Below are experts of layer 2 (counted from 0) of a mixture-of-experts language model. Rows are named router (the router's row for the expert), gate (a neuron's input weights, with its number), up (a neuron's input weights, with its number) and show model dimensions 0-159. Each number is 128 + 24 x the weight over its row's rms, rounded and kept within 0 to 255. Numbers have three digits each.
Before each expert's rows: "gets" lists some tokens that make up at least twice as much of what it gets as of all text; "comes after" lists some tokens at least twice as common just before its tokens as in all text. This comes from a sample of Wikipedia text that the model never trained on. Tokens count by the router's weight.

# expert 123
gets: " a", "te", " which", " that", " —", "-"
comes after: ",", " in", " the", " on", " of", " is"
router:105146157133167170112158142123097096109105150110119112119151109127132141119147127149139117121124143137129094123113133097133140132093136166113140154172118112061094122159099085172179143154163083155128095127132108152148117123172110141138195129090131122101129125129151129103126137114147104121116132185113129153155126127095158137203145117158117132079115133140124153134093186133160132152148116115129130129126136130162145134176137118120152121129114082110129139141085108131118113108174147
gate0:151103097112117140136136105107136129172109113126092126132158148135137102072137140119095134138096176140145096111110118110146110146144138114159086145150117141129093152139150093099138118113119078107122131132112119117121144154157133154162104123154107125143150080109119164143112088112104118127083127144108159133136156124117113113129110134109117080104144156101152161113143157134088120086091126139150154132082098176141077112156104130102129097109167133079134194118118116124161121119114068
up0:159115124135137089093118112122124132137108137148104154155129157132155142093136124161096112131130126190130099118162109129114125159158117102136096179131128128136102127126089096114130105117114094127153149116137141134094125204128114166146130117142114105105081130136134190137108100114130098121102133137146123146131111113129086148164116139138100085117117117106144149117129177143064102096069122198135083101116090149128154149117125140140097153127146134114156155140124171109095128126118123
gate1:148164122136135144092118116137123121131137176145169126145112147137102116115130152061137160141127123158131123124171080123132140129140189127063108105128080125128108131153087116163111170100112141132139115102097106137124131118141112110114124141149113119099131151119139131106145108127147125155156109118116117088134154126145107115073130093094134135104141204176133145116126128126135116159170110106159142095132133085135157154174125133108178141105143145136128146106148123127171158090175150
up1:132093099104129157114134114154130131153113115127164101096148080117082083119152099130114154118142127133095148083117134107113153132130108146125075137113180087130100162146141158112165126136121082118121096105116119164089121127159102164134114156111124148140136116125145118137131135126125104115146170087098142194067145164122154131104150134138143109159125074114129179158149099139116151074195123136157124120115137124140096148110134135132127104122137129119140108108141116144170136135158122
gate2:130165135132112141119106150134108095154148111121129136157188096179117115097175130119143151111111175150139172121136134129100154149111151120111079133175149129136156120191124128175123082127156122133150161101119172103071076119107152121114107117141138097078118115150117164124126111112113072134085113136114167102158133130121139111156168119158138128118114157143116130142133091122119135146125131164130121112117145139157163135141146159120152113148156083141140165137122108139114091122134155
up2:065116132163131129112163160150130095142106127138140091120154134153153110097172117139159163104119149093161172116152158148092108140167158125109058120141096142119132099124098107153142151100109140134112134140135148122152105120114146144143096102164117153090095097135141161131123112131099127103130100091146185154099111116134122138111118133155122132124150108146152101086110113120143140178134107168114116103102130132166191110141131173152131135136134090134140151116175138165120138149113137
gate3:147154103131137135174084140113122117144142130119111142129145101132125114126141135103133145111093124162125087121147159134100193118119136139057096120125138141105116138153114108168143165156111133120064115098111123095115118111165100171091135157081134118114100125158141131138163153133109129117165131137098063156152169128167061125118152117127130120098134144090105125117139126156131128091155103101103090115089088123134149127131116132123162154125147134139104176106128093147141113113130132
up3:127119140114121121150129106111105151145086111143073132127130099117158098111153128086155141100154141101114104164088137144149175132117101134115122136112120137109094165105108164138162145133143205087126117121142127084109107144108088154091117155113146133154117091134086119123124132145113139133166139146131105136098143094114107148135131097150130110177136143115115095142084109133143138111186177094108125160110128145114158148089106116111125126143143143131137116082167118128191103128089139
gate4:156119080130168106138162112125118140102107153140123086126109096126113111116117139138137114149117113130111096120082134122148151141089135144124120125120171113101124137134099136106113190154106090117104121133180101135141133113177110110195132115107145143151098113133138130120149126111161127140132158095139158140090112111143076119134117126154138122131181099114124182173088176158106094161121107119157131140083147140119144129087096084112174122172154127110099118126146121119113157127154117
up4:148081183135140132131105130081055157158156093131142104116118121155126165164146155110139092080098131146120144175123182133118104084165111147127076139150158106142133145115134163136114154131127136168143128136131146129134160138087138161144132125156083126128134114111122179118105129119131131169148122154127091141154137102135142139093129127112129126149102135096147125125121160120137140133136162096097135133095117118122060092135143122148118146113113120154139126095066140137142159113088119
gate5:137116113160118107113111168123098110146119112150149092120142105099113116115119126132128116147119133112107139094157095100134123099129126156100140098121127125128109127123104114152156144134145109096098124120122144120162138171163125159147102128136160125124136124105204096104101172156136116121159145138091134168142157133119086097107152110128111114080109076165115152094144132121121095118142115152182190126077152092159126124148155104170144112148144145111105161134166154148184154109095134
up5:064121091112109165135135154148156109113114153096133118108120141139162141113093115133150115123125167087143141116143129122137119157109083095116112116124132165148109114130146121150126070122167145114139098154153134139091169135133122136113159102118113123127091132161119129145161117153110126109128126127146117147068081159136166138108096139143138162164143132084131082139115103115129142145141119131111166099159111155094127145131125153154122110145121154119123072094196098143083107133080169
gate6:148146126112083150167117105106158160126107106144138148158140191130102150131183138128101132122193152122069119105094135145128123137134144118131151088138113106135122115175155107133089163125132116112079119118131132144102108129146131111138090115104125137111167119113110124062111139116107129165080129142125106103142171141092116160123108111097103113126166172158100121154169161121119082139118115126145088123118136135128136133131154106123117146108122117108112108147067096101107118106158119
up6:106138102131115125111107106128127147180122146177116157127144134125115104133067118124104118097133118114143165124151115130153080117145126168098125123173129134136137155118133065136172143137104169109153136123113107123143125099117126166115129100139151082151125137083141105136146173190124126102137162100118092137174126119132127138145143115133123098137152127087130153106144094174150137113141103151100171145117159092086148142106106167137120090137150119099099148129163118149155105155081106
gate7:117116104130136092166144141152127128151149119171152122121112100088098131172144138140104123115127137142162101138116130140168159161091110163163112150135134130128160117132132154185185192143123114150142170117127147108137117126126104123131132088129159128125137114107157144113129162111148130103126130141109088130159127090097044096123123115145096123097147131102146147083118160098121152110109106135163093132108165152151101113146097108154153100130130151111125105156091157155171114136121157
up7:149095135124137059167100112102083145027152089151146117105107105151117077129145140082105120137128142124103128136136169143126128125139128114129092134121185099130095126104139138132125120151106098109121120124114117127124122126153128140125134074157143153134126158196174144141113132144145126115161141125107118145141147135147103122138133103116143116147107159141116152128110110129122164103107120114134099158082114111110163163147167101169148149100117169125116105122144182131135143101141141
gate8:110119116133115148123146191135106137094167119120147092099086144114101095141141155114123133116093158125136108131139125086126143108112135123113164111164142138074135121133100103141189136140118085102140113142137092135119108143175128125145081123134137130126112113113103135133147150119136155143152135156110140085112102132120095064163145081132102121132125144137144118154116110100162139107126116064133137147082134124140173168142139160164184140131109143149096139168134154133131175127149173
up8:136125076110148124117127116131102117098125155102086127122115126141168133116127152162152116159117113109151126128120126147128121134142164145134134093159124176138137117146132131137105180095150153097151149114165171111136120124125188126112150112111149109133115121119143140137136114087140118138094149154140142126091119090162134110109075160114226127145157163130116128107129130116142114196138111155129132159151128113101127064095100111096133109110141068134145128120108129174100106120112106
gate9:164132134125096125139118120145162151129119133101174177065107152082086123192138099084135141107147170130157137090136131094154121122102112119126135141129118130151132093117144119109181149116163115144093114133117093105139122180163094180148146153124085132125121143120142126119172097150123092097116110134139070164111112142126118141123146139126092105151120114137135127133154167129121115136101097100145159126132135122116093082150158148140120171122092111119124126114148118142110118144180122
up9:089109106087150135152158119128137135159101124107110147158151127109131127139130112178117072110113141122114158114170076125114110148099110161098152128173150096120111142143149133107147162095124144172075132142141111093103145172140155153088122154176110145109128107124130193119162118126130128111160106096117134155145141115167118131135122147150130145152116078091134107089123141132127136116149105089093159137126173114141109088183156143126134105135137120107132147098121125125124133099107087
gate10:095146129099122124145126124103169132104107172095070150141129143135107146165177061129088162136139165108113179122125115137107120127089110161156117125105103106126108112121097116139126142140134145119164155101140098156108118137101116168144119137110098086109088090140144107115143088128096115137159105114158092140162106116162131186165134114130137122120138162173124136119127139090132149113175129114124119156114111103100153103165128137129076157118162130132147111144136111158137124095134160
up10:115145104100127147152130083168151106143168186105108166168070174138099134136125066153146146128109124121105165140141121143077127123090123146108104153097139094133100119157088112132133145167150119124133147134167112114120122165135165134139121072114115129108118101108113128129153126109129162108128126081116115125148122113125143137158113151140131160084145148132133141158126176118138126123148138113122100151104117145102127116158175125128076127128153134100100130183168100143102162160119146
gate11:109140164141120112179136159191129131165138124131117154152082139089158160128169109131088079126140150136119185084096094140116155137067121140145142106111112064122133133162162092116147115087148137149173153126131124140123132085106132146132127134104130108106122104141144158116127143149095105146110105151156132100125140117129122145115144119168080155125108116134132178087102150104145106119126108117146127146098138144114109089159148086157105160121102103127115135114131140096145146133147135
up11:143102100112168158152148128101101171107143161172116143119098096129101190147132126136130102080143124120131149125101141137175086098121132107169185110144141106094124131151173167096104178118144134118089128135162102118119178129152115114101145166135112140159136125102158153152132119150128173097136123127106129135148138160153141145170135120130144114109133102169144141116114158151146138145122127109084132152116122095097106105136080148141093133126126143086116105079104151128138101140121140
gate12:161110159107173147088109086108138085102117109147114111078128113123167129135141108167158116090130108151110125126119149110137142139094109138160148146186141096134108168140135161109144121110125142130130149111106100141125119203144116103107121174105123127156116107109123182127126153129186101117133122141104153110160146112145145078153106130125125105112156132156145118122124162145106123142104154160137127124136120062155132113112180105135097111137167089092137161128141138153141130110106153
up12:137106116173114132161136161131153141114174093110131127140060126137145146139106131120120118154127135135142131127178088146111112116106110130126063126075141144150170085132138099127117140144163108123132144161122141125116175123105136159131125095163131114118145133134116093118196111128075193112132127107125090150098097151120135135104124120135152160129114106100113117151109136138125168141106129125123102100129182170111138126138122127134156091159122189155116111145086119108116102145153097
gate13:121124126148108141111164089130129118137086134114079141119112162125114155102124175173138093121120123140128087160157105172118114122138148128140120146158124112122116120157111116173183120101162082150147086095148127141158145105150129158136151099120122089152110100125166169114109138120114154133088149169119097102187105149129130165156109133125107164117129189117129127130120097110143125107101109133099070136108120171087116145154113095121132140141132142135158145163136117124081099131135143
up13:114121088127146141144126144115130137120118129093158124105159169099111107129102197158146159141092113096148074107131109129170109108152143171144138116140126126076108120092155098142149157113100128141167127145155071118112105122128134177104149162129122086103137141156161125137117176123137144160109133107110120122110120160110184153130152102137088117087132140134128107148133063107138121160083085157148131095136132120132125124125122136141111102116126108125120153137127120154083143169091132

# expert 69
gets: " the", ".", "9", " and", " his", " with"
comes after: "1", " of", " in", " to", " by", " on"
router:113137138100119118098153120074127121119116102102134128176156149128134116136131166150164099159120127140081106116181100095162133120103114119126128156164134125110115138143097106125119175127124127106116115128153127133150132135142104151144163120082125111125123127126127131121129203119122098084096140144113140111160175135098171088184135173116126110113145101176130135148090133158137095154143105168148124169135126125127177129115122103154163141126151116101058125123104127141144085118140151
gate0:120113132144127169149116101085091126124112117147131126165159158149129153157176108140128122140112150130097118147124168151130169137129142161137147133112084086122164106097121124119109128115114124130135126116128087109086126108106185083153156101154092126121177132142128186134141108140153131144121100102167140123138100123145149094086096134142131088143079134112116168154120148177129139137070158118142152166135115122157097121131150164094099081133129122112139093145131176153120125118124111
up0:121113140194123142110131105088126114140103119108151106156156126127158155165128125165134118165128128141089174115121167098118124107172111100136130148150116124131118181078117140125103152131123113099121126137164110118157164138108166075117130153113157127129078153151133113119092148150130113099089121081150137122137147081104144095159080147138155137143104107158124134171117131132123118155147135156163131132138110129154129111104122133111093183140146112128128098124118111084115153149064160
gate1:137147144108069087113175118065148124149102113128128117148139130128114092143100122135159121160145114128104133093146085093148122124118104108149130160129157086128103154110111136105109166109121168125120123132153145122138141142142100157100137143083121156162105126112111111133126164129107069098104162144119131138162139106137163124184117148113156103163141109142121104112147126141135089152154125149138087183159135135136167128143112133168144177137156143086072118139136113136152097120146156
up1:135119164126078112121168090084152096135103085122155115135155108108136099148106143145165125164139136123126147113131106082152116119140121098139138142155151094134111156101087107117109154133107163155106172127163140104146154144134128123126128145080129164132095147113107114127103156116145106077125122136130161128139137111127184107204114158123143092137115108166144092138144110153121114150160104148166120152153100110135163143111119112193143167143115121105095108129133143122123142151131173
gate2:149129132105112110135073135106142144116086161102166157190163134133104114124122110125139100140114123126116106131119135125121150152154112117105132141157159175111105140141067143120116156115082130121078118126131163107102081129159145116158116135125118125130125133101123146148116147169116107151107159141119133143158157117109131096124135150099124102082161139181154148120110104165103131114152090128131125112133105102122155118108156149130119171167111158126114069134112186135182107122133183
up2:120154124159116131109190143134129126114135124130092109089116116105164139130124117124149144153118167143104126123103083094080141128114160092152132129114094062165107108098104106133144085142131119101196148118088098111141133120137090135124107139126127172129108125122127068099146101124145151063115133102122121128098100119129151145156132114128132141142104103122101114135142133138121121168122152139143110127121120158127088147137130096128140101112176114105132142164139085126049125169123119
gate3:117129148112091103090158101076155131147119132118151130153139154131087100140131134139122124143144110138045137110197100097149137126147127143099131116145138117139115151165072132134118151112109138095140146093118174132161138117106096151146140112141111106126105104125149113155131179108104076108101137117131180142139150138091184106105146161097153081136116107178115141175133121160144139115158124166146127143146123112121160098122132167124127151149120131132104120126145120102140108118159143
up3:127116141151137131152096115168132124110120116135087163124129134105128127145174125115103127133148152099183132174121172138107158123123150117135128166103105148140168085132167101144175122161134135174089123122133098141125109072139193129114110106127144154117162142166179132100152097167169145162110115141160113130142119143158124126109104097114133153085128173101093172101136162094121106113105146111138095098129163146106093143138130107097101125145113143138154104127138119123131135112112111
gate4:159130144082089085124122116073150114129094130109115127169126149113096092137103158159158087180091128121110121136156140117161110133147078105142132176151143142157091163119103150116131163097098129120106124131144148124106129153118138101117132155115112120176097128088115149142122110133071115132119155124160137163168178097121159116153101164115119087123134115175146135161146143128111080119139097152145117134118085115098155113101138113115129160122132122120103111146143092123151120137127159
up4:120133136125124185164108099128138109160140119139147110168175102129153120105116130093138166112135098152105134113104153094098113141155146146098098079098096138146143137123130142129099102148121086127127146140114179095134126108146132125121139150193134116099216112141125131135136123158104115108103092141110117117137107144164114167096164112118162123131098141155127135125159088112138164122141134127133152117140148142155062109132122141145110118133131135187198139110109142131130144135121099
gate5:170127148118181126152118108147080095126133129116143152129137116091130083122113142136084154125146149149122110153110123149103157146143126140106108106138143138116139109142173143180098126132227124148140148134114139117134164130130129118131133149144130131163089117117104124158134118101091137141131127148120151156112124125184100136115139145144128114105157186115163098157113106117106098084144126097092139100103112121100118120122105110102102123147159103142208147136160165115140095138099133
up5:118104117135111160139124128139105153123150153112129131115129124164083170091159145085133092106161145144132131116158119139150180110113159141128152071110095118122178106150099128118134135172114062166126077107128112138124124099108156125145123113149121123097152101119138101098166100133148136129131146128134115126109103143113118184120132083131103159125100134138098169114136137149177149107111140108129116108128133128130115136170163156126185115126099119181098160125106163152123138108173102
gate6:143129124086154184095091140151127112146131134111171109116141136159092170113114141153160126140134176146122100122139127127124109153131108124134183122159147128128090140125119142122158166146123097187096139090108172157120122098113132122127196119133113076127155102106102164166148145149146137158138124154089166123123163132146120136107132143128118100135150138165089115136118133133112121130146118128086173109156157121171145138115139144148152166121118105128092161106073091102127110146112118
up6:133101116080151092104117137148146150140115126117116119128163128122102121178110129117117110137122147134163077126124147102147125150119103103126147164161133155121113143126136151111136142142088116151112107130171153142110140134072101150085132134079162162200115125080132149155124129151090166122095148151097136143128122126134133090159109157113097092117154119173147117108131128114125143118144142127095084118115105126137129111105097118133124153133143152147143141039130087103182133154120154
gate7:119140123141127107100103135133118181099086164082117159105142144097138111127130149127129147103113151141100146149078152127141153146107125146091132128127149157146143089148140107127105122117163142136105125077120151115137115095117102143120144105121077089107118111189128168087166122160132125136091149145092116092122125160120129137149191112144101149161154134124092147112174157145135126145135136088115093158134142136125190161137109116084130135173128165101153130132141137140134107106140090
up7:118147146130153101129129105166112121145097100146121188165127089131115102104093108133139157158193131129137156139093122131126119108144165113148118111120147116142117193112137097122106114079143118093117149125100181137163130107116131179155086093131147116138130122109123088140091161111110115101088121127147148123144120099080126159106155143065133151083131157158171152113114102142158119124137138172131138108114108141140154096133105108150139143138091170146123098138130135134153131131106130
gate8:132125128127067136142125136113122124153136105131124142164171120127158108141122197173115105132115129151091135130137189134160115123118066131106076125121161133111112139166127126152124133095166130075108139103131131112111131179110050149121141118144099156116078111111138113110149128122115095120125113113096140122139127138150165129147103133122094162100158064106179139121117112161085124104130137134144162129083110127148117117124115139160137103149134096097134146117143156130151144123123139
up8:118134126109091104102118100101116102161115112118133150172158169139118123187072168149157097154110116155124142154140176146119083130159072111137093141136129133115137152144093120144111138118123140104111149151166147111103145184104064121132124148138123129146078135082178106156118162141091109124146090122136166120147120123123146136137091144127116121086124108150147143146121118169097130125144110140133133105117110100119130116115158104162143130130113075134149100106166162131132131160129147
gate9:134115147102111093117128112099138108106088107104108145124181163145080101166108121134165126178114123124153117153117135075170118155122097102113154147161145111138123140122095152102078164111098152121098154162151132111134134169151166111151125150136141123135101151098129139132133133135115136110118142114153164107149156100125189122153089170135152135120129115153151102152149095121137102101149121133144120128194106113154172139096163125162143163122122112139122117139121102125176091149117156
up9:148139120140184138116091130142132151151162134157121172116127138140131138109142101128108148116111124105116125113090150131088097175160145115111128130121103170118115139118151093154142100121113101121167098133126145155131148125147122146135098114151115152129141116105148110145125082094148162136113088120114125110128092167161092117079172119114136168112144139121130139164147090145105155148125084091132132069119116131128088126144111138110115088118113174156184110159098189076140125131152099
gate10:158193149148132150122095103099138093118102140117127111146154165147153139116080117143132130171116124139104124104132162118103120114154119159024091122080147189130120131123135131117079078141103127104124151131129119094128135122121145119145112100111139128123134130107090138112130160144100125095136126104113121139148158125152106140117118164119137142092173147121153091142166098123106089106107171125112109101137118134125112085105095148097119138109101132131138109097136095156148086122137132
up10:089088097187123094107110178141100159117152101120110141121127141143135134123176151170117112103124121132148123131118116120148144132110167135159089149129112125110166112127113123112140172103161134140120123140095158161172086086120094157127154149118109130161119108138133129148134115097159151142125102149134173105123131124097162116116175077166127154121125089149123125122086152130144119140179142112152127143122162132132193135122128081123135122188125126134133152162114155136073137130124107
gate11:119143143120133112163133138132133152114151113109126146158172111102117128126075178143110084123119141185132104165124142154122090135144131114116111109131161119157104131112071155136126136123125131073141164121110143108091126136141125164147095162091111136144130114142139118104107115149077116097091123127135155153123138104123137125129142124119152138109116115097167113178117099138121078076136175110127122119114106108137064126098116131173105129113089121066171135105167127127154124093138160
up11:137108128158135159120115109122101143122143115146131089078095140122143136121144090098127159105134133062145123109098113139120124161112145151093130137094102131144133119140193141120162103132176140181155162137137109117132083076145172116128146112140135123102153134123084122117154140113193125150158125099136090095105091155136109129131142089138118139162131138132072130105121144100150162161125109110128127134120150136119149132160106099056126104130122113131120152129115125127104127125157068
gate12:136176128121115132146090112130113089119121145124124127123126140141083113151125104117139123169162146096111146126100132135150111155110107110134157134144109100098080107139095161124111139119130074177108150134120094143106165147121115079171128131126126139131144150094135131171106151152117117161112118147127118103130157128145104116068129159148146109097095182106126096169147202133116108103076122150169153125149136105117134161121154100129110151157162110133121135125120083138144107079153154
up12:133209139121130129166136133138138112130117084150170113140152133130142128132127117134124131150154101131108078110134079146068147167146096096148170124158095096106082113113118155114125110118108091130147144105124121134129154088121119069147091129166135100146123128117109098120144143109107157157131107146103106132135092070157139103090162136113164154128110166131138112136134101148152088122117122161157130146126146128109172172131135115106134152123155117154127137148155124140072150144132156
gate13:136146137107106093137136102120139115113119107109119109136109125097125109151144168135107124174134116145064152081116147133130143145090133115142073135154158144117106130126133109157096135111138128114111099095119127090144177147131034119100148112155095166129062111112111127150132136116126108095134127102140127160166149107122122209126137127130103103130141120145132177115123154162126100132146077155149113151136107110142157107130143153132112130152120083152107109131155152132101096113121126
up13:102146142126072093141137119076165084133073095120108118144095102117155079124128149150152103180111114098067150061140137078119106138126131069156105130169155142140116121115144148141095142105106155096098109130125148124113148142134074119091147134125136154153116122083129131157132142143111117091158135088152124175152152115127144138165097153132125093111123114162135134126131146152100111145117108150157140165122127109146131115121129128140115149127104128149104107107145139135143130167117132

# expert 185
gets: " the", " a", " an", " one", " two", " new"
comes after: " of", " in", " to", " is", " was", " at"
router:095149160126140172073174152066126104112133127137144120146134104129081153131165175106136143151138147169109127131187099137174154118101132149138118148154126135091097100153102104159159128129162112145169107126103126152121121129125113125157156094090126107085176123124113138099156146106130126146107161152120116118134123176158135119150154116152118132096101140119102157112108159139159155118148148137124133143151160089126153165157136117093161089128141108116106142105113085143150125141138107
gate0:121133143090112155153126080116120105102102117117140096134114142101058136126160128141139126141092140124127121151127081164119158155093137132114156105123099150124117112159118139091152140115129109068138081120127097102106131152196109134135112152108125151133125109088119156103113143093139101147106124140129082102136116172130155110170123166140138071125135176106109098151147141143167071089071157095123155155144131112141131113129141137096120095115140128116124137122126133116158096135131143
up0:106094126114140124175134071140124148159193116123169130146140117064081144153160144094118116080130106162119129161130116158173164139139106135156152110115100112181110130123112111140161135129135132127128151114151172093111101096103109161108135163104146156149141111096139120130138130140134128135146120133110159148138092132109162134179132137131137110171107129111133112115129142109131086096113165109127140141093125110110106138111128126122090106111128157073162136101132152133098099124072096
gate1:136145122107114097122126097136156180127069113139083160122100116125112157172142153137166093139132134141155159087094105146170142140086124094149142159144134120139191136115102162133133185081131145137098135122117114116048132138147115127103112116084141168129135135114113132126118112174156149109116168147160092090122127121107123148189142141129133131145137163153118124116161167137111128108152136124128105149114162146139155131098152119125113147142129125124086130124148109153153109131160129
up1:156125132150160144093163138118114109155164176122173172159110112136123131141108109141131114140159143124119167135159095135081133096164176151075109093127112117148106156142151104144144140118103091128169130126098140109138143128102136127117120149169115081077114102141156167150115124137119122095152085137119136159156121139137140114128136106116122153114109127108169095159137086152145164101150134104147127152091118110094087096149118138117117072123132169120161112143091150082133103134128110
gate2:140155115075132077154162093127139097117137130121139121128139134140110141110135148124141131108130083112077082136188163151118130111111132143133128166165132137149143101104147126138118143140145151139139117100099117156174168105155098103084134155126105138116189101163151134117138107131138089126101101137142111134117140108113101114155163128127119131137124097164107176142128162129097100162137125150167124156165171122142115118134149102113083165121090147135111116142151101150061093109119103
up2:110125100121114148152123156111147185127166092088094133184118157119159116105116119070104124158086127088140133144101119122059133138122111127109135155109128133133134101112128113072097144121124138096110151146125094126176098121152155174142129113135101172165111140133106135105159116124143123094121159127142116119082137139108143127130161125110112133103102127122130109132105145183144100128126098100120078079148155146128143152127106150163136154136135128161116121168137144126122136080151082
gate3:131098147123132105134120086150151136129087132150111170120106103092136149161164179160122127062138131092089163151176152130136128115096105132111087150119127111141170167137165126165157160094139134146151143110116159136083134167114110108130139107111159145143128153163134140098138130172144159147094110172135134135116148127126113118124147102168114106143149112131132154153119134095124155118137134143113113151118138122116107165134170104122119141138131120093101156189176127174145106117107168
up3:101118136152139111118149106084145117084100151143114185136136120109139121145117138114135120100163120121172131142117112131139141100127185086129161137101133137068128085102097165131151140161155120082113112101168141138097117164147157131135103118091150139155157118126128120118101126132100146148151145136136091149191124106138088182177155118118151112157118180097123130139112141109140142110136118092092126124128169091132144165110135139137128146116100089132121090126111117075153140116152133
gate4:117130140128096126160122109183100099127160139077123141128161117169118128146112106188135144128124146133116105142112091127128137094121106159135117148096117151074145139135087110129148128138117149190116129101195153116106097159086119130138180114098148102138119158139150124130115154149114100117108109145142162148125127102167174131136163157144060144120118144112121097083121163138150149135129119138170157135131150120097091115128114125139093133136106119105116134111164165132142110113083128
up4:143155153152116170114120103138083145078110111114105128125137106164147172150114091141186139086112123133067112149133144146139115130126115175139107061118134148128153157153123141143100089165071119149152121126132098131119164141107084119168119142090147097119152124105158098119086150123122126092105098166159144104087142129135142118154091145163129150141156132104132118143131138149141085102120162133140146162136168144127105156136121094133162118121111143116120150126166147128108139136142125
gate5:105147133134162142130121159108131139134126118150155079177172134148110136145166091129123165190146143146103116122099095086179181100120124111145108116102143134130090121144110129146110151141128129097134117121131064101126135115114116149133071172079141088056108133137158102145111098123095128132145148176123108137138122110106132111144139142141091134112137165089151120137127091141192147131124153122145139137141170153138133105124139148102151106118129107122099143116143125126147122136087115
up5:135160118095124113157122111130178160134051081157105142126158062162129125151077125142099143143118122108149090132134096145120188150104119130122144148109116149091128099163114164147145136147142152121142123097150124101095109112106124133079113163157121132179132129090130152098147143132104120137109140104146138154131141129150127135105147136128147098138140177126139112156184140130118140098124102156104115115150142141110181119091094141118139120137096097131121143161102150106147120134094093
gate6:122118177099121121150115096062107114119128083161078141131142117143122108114140099186152115124121154124132146150139123158123112104122101102120100110109141142120127120120160138132186141147126095139147149101114141116118156114141099117121173104129133070144132081115126159128098138130128099129137113153122142124142174107151135103102128128158141158079146157112137140127075159091119121108151141106134099136145161156092165107173153136060113128171144098124152104151137088164142129115129140
up6:137133145123087138141149113141105095095133118160154134108135131144130107177172105184142151159110153099141108108119156196154116126128099138105073094156160135110077136144170114145162137167102088144123119105104070123116171149116087125170156136145115099099146129131162134151092110118142129121124110171115137163139096113138135094136110144147126131093136167107147140116091132110136133110166119107179137110122147132132143101172167143113143139149147112138127114128134099149145140142116161
gate7:116134104096118132118110127069150101141107117120061135143111168080162125130152156120126113082088123141152153140147113145137161099118085139143131143138157162144130094145160102091116128123145103156109110110140141134095175130134096142146108113142116112189101115093131141104097114116111157148145160108127089139125129140126143125104087173136099091094134108100143162087134169134129099114108125093092125097121109118108096159161147091126121164136143160091148148132160115169138103126123114
up7:120116123133180104164135176166086141110155129137124110102116122120148136135157108158135115133132136102122171115147151113157118110108115101102085124176146153141102134128118133144156134144164128108136136122118081119100154104111099129103155130152131090127108105134136151124127142135110117136108130150124132116167114108096083157053099127138133168148147154162147114151148079153103126123116107157137155173125129144132118051141154111206127079131136152137117103122099108133136093150155150
gate8:116126100075114172116089109107154114104088139129092099119118177137094091128119128123115114117078154152189150158133164072145118139135117108123105114109172131168157106129146169094148129141104098061108149131174122130086118111169141149126097127105104121144140145176143168134136155141108129114100138105127132141148178156118129107134158127134131146133158130138107149109123139135114143092128146131111137123146110137142102133091171148147158157126153102114108126125120119147179141117170118
up8:145117107114133104178149127179097166137160136148148135182161125109125141062133141139127135124137122154150048137143086146145153122147181102138069105158161116155144108132104131141161136147167148153110137107110121119137135125151132133045171112138137112143138118123109099162133126162137102142107131154117164119138110139105081150133150108132134145163122125135134090169054140148127121134131117130118137124132143129135091137140174103159139134119105161134132119101129137126119112141121136
gate9:099126098103153121127180132139125155147146126126146089130126160096134156131075169113109094115129120153160123162164124111107120101119129100098165105175129114063127128128111145107140115088196115119145141094149154144122132180116108137141168115152112115125127093184158132158170109106153127120137137118126128145168125192132129150128156117144109149122143104135144130110107152127123141136134143096103154172117133132083129124160131141141135130153133092105114185103132101133082089114131150
up9:145134127109157120124166139132136147181155122156124094115176128107123119131065159133095117139113142120157137133157099148140133094131147096112132127157125096100122145146113146141120115080153140143134144116133145149137125162101127114136126160114128106143112131179149103145130122096105122115139124125116145135172100152158119127100124107142132153137119085095161085144180078129151177092143166122117186191135108108074076105107139158147142085127148111109125135080137136143113137126103161
gate10:067136131106149107128158118154143137145154152108178101115127163135141153125176108186183131113142138116076120138155157124092113121100149163133144129168134139106072139115117110093128124122148160118132095131137113105158118149131100109145119150112109079082130120105110148097151113143133111158103139119135097152095129102101102133135122194150078132145143132137138146115148182129151103144158145110122150155164097122151103069133110095117132130131145143112119157115093168133119126136124123
up10:145103141127133121103138125114084152119123099163095155149116093096085124097085104136061127123131139133128148102066136127118127153116149137133136135129179103159162114137156089098142105166138109109119140136110113108093112155130161123087108076099130138186120098124130151155091118131133117096120150136092134119148171127134162139144147132117139115176141154114113166114141104121113132078128096144153072134120120118111156115105131162050134106116144154129111106106127138118114138121157123
gate11:101107115123106097079173114140196116122093148151115112123110116141147155162107111194115092136120120138123108149218140111132141093120134114116116140105149123102110117165122108126084119147120116130132120127109137173129159162098082145117098124129128088156119119133142148099132074106124165169145150123147138105113137149164128148122099167147107127125108105105136123113160145125115145144132088117118090094138142126092135137133106132117141162123120129087118115103086167133077150127089116
up11:124101154161150144105136119161095120146104118111147142135074137119121133141085140081160101145131101210170114147125120104128132141153145097132151118132152098138102139096088157121154154081137112137145138150175167125174129112169141143134128110112141118139135140158101120117141132155168160099153126119109134117138142113122140158156103139139150129114103142140159123091095156120107112146101165070089088108138158153095125097146126134132157114122142095117183137133127109099093131117168102
gate12:104131149120108154077116098146188123136116080100179129098120101121130113118141131104144182144164160149108129121172124154136123122130133137190113095096118147113100097158161178099150099105088146141124131119089143124095138150116124135159099084133159144125166145134143154135130142106114141153143123110137111122123099161168109102099115120121119125139117149146101100145110166088133097145106152116160175099129125120123110119119066155122108105126147113097147176134134103142140133150084130
up12:111127097120144095120127134165092146138131103144084148151098180077176133130122122128084145129128117083116109139135144119092116100157133102076100111135149112151109189131113085124152125170121111139128113151134148177174118124124124127127152109191114150164089093126093132132133115137104143126126138097147108144117144060104108161120134130142117120107117115130179144126083081112130131120145117121099100143112120127112127115148136117138165146121121093135120093114137172060136117133131144
gate13:138095122119138166144159108167092157137168119121135152144113116115156169114143149145134120131149124138114087174134157129159126127129133129154094166101135121179144094115123135104142114114127123135141117121118121131152125195149149177116175087125136122134155115135075095147119097157106154127130184122121114112103115152113135145183122125146123181103147126117104140061049140141109111133118149153139128166118094134117111149104149099077123159139132159110120110125165132128131132096135121
up13:117105117131111158121124125194100186114166137114153158150110109136109154174168143112148128107153114128135104126169145153162130167138113123145149177130135120155137150115124140157163114111084109152171118159131112111094141129136115129104190152135153103133127141126115094171151121156096136116139117119127131088107109143099174095148097136185144134076127064123130128096127116171128172122123149113159165141111115152145077143127138128142120112122124118115144121140175145129105135143107119